Weights of a small mixture-of-experts language model, trained from scratch on English Wikipedia: width 320.
Below are experts of layer 5 (counted from 0) of a mixture-of-experts language model. Rows are named down (a neuron's output weights, with its number) and show model dimensions 0-79. Each number is 500 + 50 x the weight over its row's rms, rounded and kept within 0 to 999. Numbers have three digits each.
Before each expert's rows: a language model's description of what the expert responds to. This comes from a sample of Wikipedia text that the model never trained on.

# expert 6
It responds to: Prepositions and tornado o. Prepositions like of, to, from, into, off, around in running prose, plus the final o of tornado in storm tables.
down0:507542519548445471524500510504433528370432532496521530566497577533445517530520537528478514492440488541513584601605447486582592502474466496487548382514452486454533617518562493423468500467499480535548470476511501456512423469521447452457498466
down1:528476505454622544488568498497475507598434469536467461492531487424457462487505514557411488501439496496519655481438448491571440540481517592509537470465486540476516484461508489406535416535476480499550437456576609431486559571435448515530526481
down2:489506493539499497455513470559514416451514434512484462440541491664593459444462513502489412419417506471505573561470512512479503470498463578434554516503506505541594622477501555429462480507520439483578539509497396502548521463543550538482432533
down3:502533461419485447448551579523501572601474458472496504556503534458472479481420453512576512483395450455487437508516417499494433489571524466521446493544519508559527551581496554547504530445552507492484482467494491519499505489601531540550545463
down4:508390480548452428492529476452498440484448449488496446450451604507535481514540522455521512426495453461479473474457495497529427561532483468553477510434510478503567537512446537462548568454497481512509542492424491520450606544491420562542451457

# expert 25
It responds to: Institutional noun endings. Noun pieces and endings in institutional or civic terms: States, population, government, University, Con-ference, Rec-ords, Educ-ational, Comm-od-ore.
down0:589523456450485524535609488466483516449461466510562537442561512486545472480409468476493475474454575475543594528592543571527533515406531475491434481623536543561385470398470497454468451507498500519578596494526526505580547470511560410598503451
down1:428502468561515510449558488520509425470463465510502486592389538537525618429481464461544573452401473580562558500482491519490549402420582524551647545567532518563501444496477501475507457550458528474545527545498483488523508489516562490529426491
down2:443445438523409453432536528549577576446479495479492488568513465513400466483465567514485503513489490530513552528459484590502470445497566548494435557517508471499499523515470520657457512460544417516458549477506524557533452519440505454498455551
down3:519569442467533544454481539440467476552500457560540377456523517500637446493511538410511504426621529519480471442507478599495391411397474420454619537520516573481554499484494465501447394566447511522506378508414426539506550502494458515567512512
down4:491423453474524561571562497505564522562409488541612540476522527480537519535470517523550418547455568460458503473443467477535497507425431415509417509457569614618456536534539569451414471484567526498531444505551475337505501432490531513558433501

# expert 53
It responds to: Hyphens and adverb endings. Hyphens joining compounds like secretary-general, office-holding, Light-heavyweight, plus adverb and word endings such as -ually, -ically, there-by.
down0:529537484468439476518418578512491491502481514527471573495410472529493454483554486511484457487521530490526470507459477387464568425525494518503506519459520499537513468485465550463435448356453547451491504476525523470519509544466535394528492519
down1:536455484476469386566540450501524394507378475484499500532443608508460534442517505520474500534496562441490437548449468520448484427454364565536495463511507497461442468504467506421441536524430476499502483561538462557472495477469509459541409475
down2:528539496455555597508547553521410384531465448410534484414505502420572509400419511478473575503440507502490517554497533526521523553510484543507560426494405518528454512414467563511537494480546503483545508433524619353423504531529533520510502549
down3:492506482404509545470493444527471508516515471480470513577546545499469465451487545573523512536443445489555420543536532459471504476509513555519497470551507439527486513451602498502428538456447529578460497618533518559517579539616432459597482490
down4:470528489513492497527545490475423414433523508456522554463498468511630506555595491519414476472479508388517567506406485490564505577526433505440540528440526538492410571497454467489503502412465560502444512409392540423414527549582470485386485514

# expert 46
It responds to: Adjective suffixes, determiners. Determiners and possessives like the, its, their, plus nationality or adjective endings like -ish, -ian, -al, and fin-ish.
down0:450433481581474595506567493448554497577535507510434433550558607465467528570497517446489499492501468499496458548488478519500448504488624441576531542446528494547555485450534469463478484530562508496532469474476502467598432568459430545530425502
down1:506360445434592545560470545498438448572632487455415575526499546517394429504507439446480461479483473474427456373453590442521528556493564405510468494463550489570534449493470450458574435528591495485479505597476565504553568462461525522446473565
down2:460457480484573451605476414407554475563460531546547400499532533474502560486472474503489517496567423487504488475378471538460439574550527513511469465480452419464405496384475466521586495573517500492460429427442488451413501512482495536454439518
down3:528485450483530440583523437499521581453464494527562510490384565509531404499524467533545519482559493468495542519579466403474415465509524509448539574405469488462579485492498566524499533524519468457472554547564464521459495556553424550485559532
down4:480561487455463470435477483391462561500431543439518391551483534505535495500509402486562508573529491529478485494456507525486496484362539508501501538453584476483477488575541430532475544570498432470502530465470530438526504502606461521500445563

# expert 21
It responds to: Education and place endings. Education words like school, College, University, studied, collegiate, plus name-final pieces like i, a, ia in Louisiana, Arizona.
down5:478485498570455555465462560483695524462541605528470540466419495541487395509488469529498543486527517534596476533520438560495511505558534448481480456422556517544498507524512532550504472554549518459394519527507587493526542587493598431515486498
down6:390533468428406517511510546525413473403505447519497516457666528505579505492598514510453497443536473457466435434495535493471545593488398553487448484462492550562540509572493539491393505443521479436444446523522399509491543529469486496475454459
down7:467552566480594567494538452396413479496500524366431573547527462544519478518545543497490537482542547573523562513477506413458546622395426507572422543457626437515606521515513498510440575511500618466535615482545562519532487507516505487495579476
down8:495487465546509544447577536481410536434503482531393544504457497428573537542518460414549481444562506430489530401418470440469478481476577551487451524466586552477506561399454438455476600484414554336518572469514556543445554527540422500375534500
down9:444469562529485591585510432510517483567593562581465485506384365523545519459476444458480509462422631480477505524477511532461498443445542509396532537534604614490580604525546580541491477515461508441538525479524590522499528559494544386414429530

# expert 38
It responds to: Units and symbols. Slashes, dashes, hyphens and markup braces inside units, scores and formulas, such as km/h, km^{2}, 0–2, sub-divisions.
down0:530554566397479549514493545490552530501462575539562477433468507560550422569480424541503533490561521474587463496523483476506576406523576543499558476382613604537479463618489558541447488382477557548511464451434432511528525446500461400567470502
down1:465553466489484543552422507524494531537479517636563493414549408477429561501496395456495484429499452484403487580496479347442420481490538527457442417418537558496587447500444491550603451482473480607483417591486445511515500499495535497530493602
down2:415532567532469455486570533470465569492511495554561398476435464501456412455481512475460460508443458497509474447573437555509501504465467561557449568446477522533478442483514518493539479544559372535547485448457524594586554512443513544518539539
down3:607410599428453507563513488492503514511533501416460501507529497555521485431443424535540476460610537571510516430520593407615551521531474573522562461539562476482561591525462486465524491536541484545556555547511540498560585539519504529583411433
down4:415503479509479469539590479469472526390572477553524460540440525442407550485499435541487460546490481589420404512528518434525425530525473479516474560490495495472482479598591474537454543604502428512563460463582563584399473465466465512480554545

# expert 43
It responds to: Conjunctions and prepositions. Conjunctions and prepositions in running prose, mainly and, to, by, with, for, from, through, often before the or a.
down0:552503474482560485432544400440473497476424402386580424538517531445476490541482527561440487585515483539508544466592451610538519394541499444570477557471422492506594519503534542488446559503417496512546514458532537533545483517446469515545512431
down1:556503564584470438588488452527494423504569524491465460558443579446528497414577441491468461473520442439437515507523484462476546482572512466486494443401441490436509494440517412470496537446454500528561510506590556515452545509562525439416555480
down2:484500517585434491426449571538504529482412551474553557450537521522485448520446496599551481520417422503462573517447529521524566471530492516547519531446543395479441491621466536532534509585568476552489555504490481535349596474459532431435596536
down3:563572546409487563519510534453458549513439449590488548527431502468392528462607431514464541485572514487489462413443522494375442453467564536507486510451564487537501478471568449536514494438578525425525449434503593467512542542485600539496500564
down4:486458540579451502536463435458431518425479352469550460506522446451496453543447539479387435526435470593439624479525470448462523442505463483484540455506525457487495504541488508494503459494487434549541581406507512558468457510481532452528489482

# expert 27
It responds to: Mid-word syllables in names. Middle syllables of names and foreign words, often after a capital such as K, J, G, e.g. Sl-av-onski, G-ay-a, envir-on-ment.
down0:464516539386603546474567475560454510552525527512545535513512498468542556502621441466438510519463522534525551531553520477477450487523412401518539510468431446510554525518482531454466631466565514484542551515459420453491493453572483509507534502
down1:466479579536418516455522580493401514473533522460494477447414422503407413474523546554600492515597597514554521478502480504492423571512479423453468551394430587475574557610520485499476502507550431477579510474565547505405445580552431549402471551
down2:479514440485572484539491408473445546470479430509534539391469466521454502459509517506581559558464487540571471569489462568426563505497505473565518498549500502547443550545637497544582532529437511475583424440455572512473606592500477432531528528
down3:524519544428522475513540418529489495581558543516469507527403545528501425391574611513478499501501465548560436427546518482434476544482423575440576481506525501493618555451503426489532525515587403518488510564463533471526445534464523516537552486
down4:518452571505503493516513512444451534449487454503615523579435552410542452506521427468435473421460493443523486522503480486409506490546497520481422529531490501437470555570663519499517494533475514502523511521441485486488440547549528532448553554

# expert 40
It responds to: Romance and accented names. Pieces of French, Spanish and Balkan names and accented words, such as V-ele-z, Chev-ro-let, Le, France.
down0:506503542386384529518538526515546493479495449427587430505446485470467507537500486473537542462493463490541482518481517452583538511542328562547480543522471580496529421420549505484465526539468578523480482565481471645553470482586531411524533505
down1:467506432502583522496650458521481473472495492483497489447486432497507580441518412540452525517564476490625491450484553476541515512501589619516515441445510477550492446484560558478514487501537485542468545503432632492434575437577475485505488489
down2:483533510565494519572487541477411428525513519460461568548442551418594442486486424489451495464494559457554478505503487508452537396509407438476485455481539447566504507464469463482589486441440533478499471521579452558478535527492519553449441456
down3:579450482535495495577451493427455431604471552561425492514421514547524465554513532578416554473477509549560415479490524457506427449441558551454468517445500511494509523384522509476543492527477522526538538509534579525595527529459514514538555497
down4:526473549481569481485639386503596630550556511444508493523512395518497499559450503564509447594479488486532521526549475502532486515446459451450557579504520473470514505465554474519455483458514447417430566538600510633481468587511441431605496485

# expert 7
It responds to: Structural markup tokens. Section markers (==), table rules, bullets, line breaks and short function words like in, was, a in infobox, list and stub-article text.
down0:529462532473533480380472530513489529524458601411410549446500423558551415602454533602470463430523440476579577465454432537501480556468440508408448490502447466528488498479489471488521493492504597495511542388594543499432494584476508483490501492
down1:556520442418516464589553587447453457517445599495417555512593459521518551543450505484497521455484545556603585525497547429546553497534486479477476483486524618479515529547495509483542558466529540460507459584526547404519429480509533520487485556
down2:439492456488528592498480472598483489473555395474539485494471515522483559532553526474430508449540451463393544526474499568541550578543520594481522565444517489492415512488488439485502417443522480557550494507460504550489503540572464464472534528
down3:461405467531511540487432431612535471478498461495571431537480466467465525485548457427438469557488471543505468474462384514492528482568443421562556592532542471557607458468452496406506502482393408493572491469597458498495450539486488586517581422
down4:485562514491508513462503506557573405452556389509579590470475460518407450459444492459548535484467593545489524413518415465507513484475543497447454394465455519537481525509519539434544400442523444550556446523485521549440501519482534459520523452

# expert 52
It responds to: Music and entertainment nouns. Nouns and word pieces in music, TV and pop-culture articles, such as song, band, show, ch-art, S-em-inar.
down0:498513537537447505497482508558548464458465472412518468407431566458506447438515606466466577480428538503558594517460482526474474482484436549547481449515498425482444505403632483478484462552468529462531449546491387505491405487527587520519474512
down1:482538519465571526525535515612440535489493467530586439602530502521515538441549488547483594520468490433524580529559460467516506537506455475511516476482436518499489486510409586460540442454464477534482541478538491420517546505605577630536469523
down2:497587470444502459484441517573610387543514546589416389521509496517537586576511509573570430476547601510435536449539515576492535513439532510532521560555591473516471475530493389466501519490550429571579427550423459542472473550545480466546507449
down3:511517463508473569522554471502431447579460495466496551489525468443508470515499506447519542512574569538523526456571489410488533531432500500527467540488430388548516476422518501489461546401508534556514549416499561541560448528506456525499527488
down4:447510526550632480482474499476460520522514562408564534500531393475399530540552537548472509444469507415573577407464445426526574420543439452573478536505447455487463464437438498453433516578538516462561589405427460567544423516528510554461543500

# expert 63
It responds to: Casual narrative word pieces. Short common words and pieces in informal or narrative text: it in sh-it, h-it, plus a, we, they, day, game.
down0:476439497526549496489473452588477547421513508545517381512637534554549407439455485546550545499437520506613531523493453459407451572420507510575438590484527443541465522484448507556463511428561574565494500504544488473572485459536523533537530489
down1:516508562616530424467464495402485472456513471497604524544525527422513528507525538468435423505506449460492504530401581550519545544456514515494475459507529525495515401522476458484449437591455478496465524514527498551577559509445514473468486588
down2:401431599430490550500544381497546552465435530478335605477541586585475426536440462551497505456563423563550489430520445530511430540521445567522517478545483565465492600544546449489512491448557493505578523445531468558436474477490567462608530523
down3:421478500430516419649431469448450496443462501488487553479526438560482495460517530528451481468560483575429521417451464447523442546510558526455436496497522504572574491489519490498410643562594426405521427571399472519469527425552411484530481436
down4:502487487455485528525440495442451605536448521510494486534516534500508526509453538447555481512498454421501440489620462463474467444438486481469456498466606485308466507488389493485494451489568488499532477436620529539513579655421435503528588497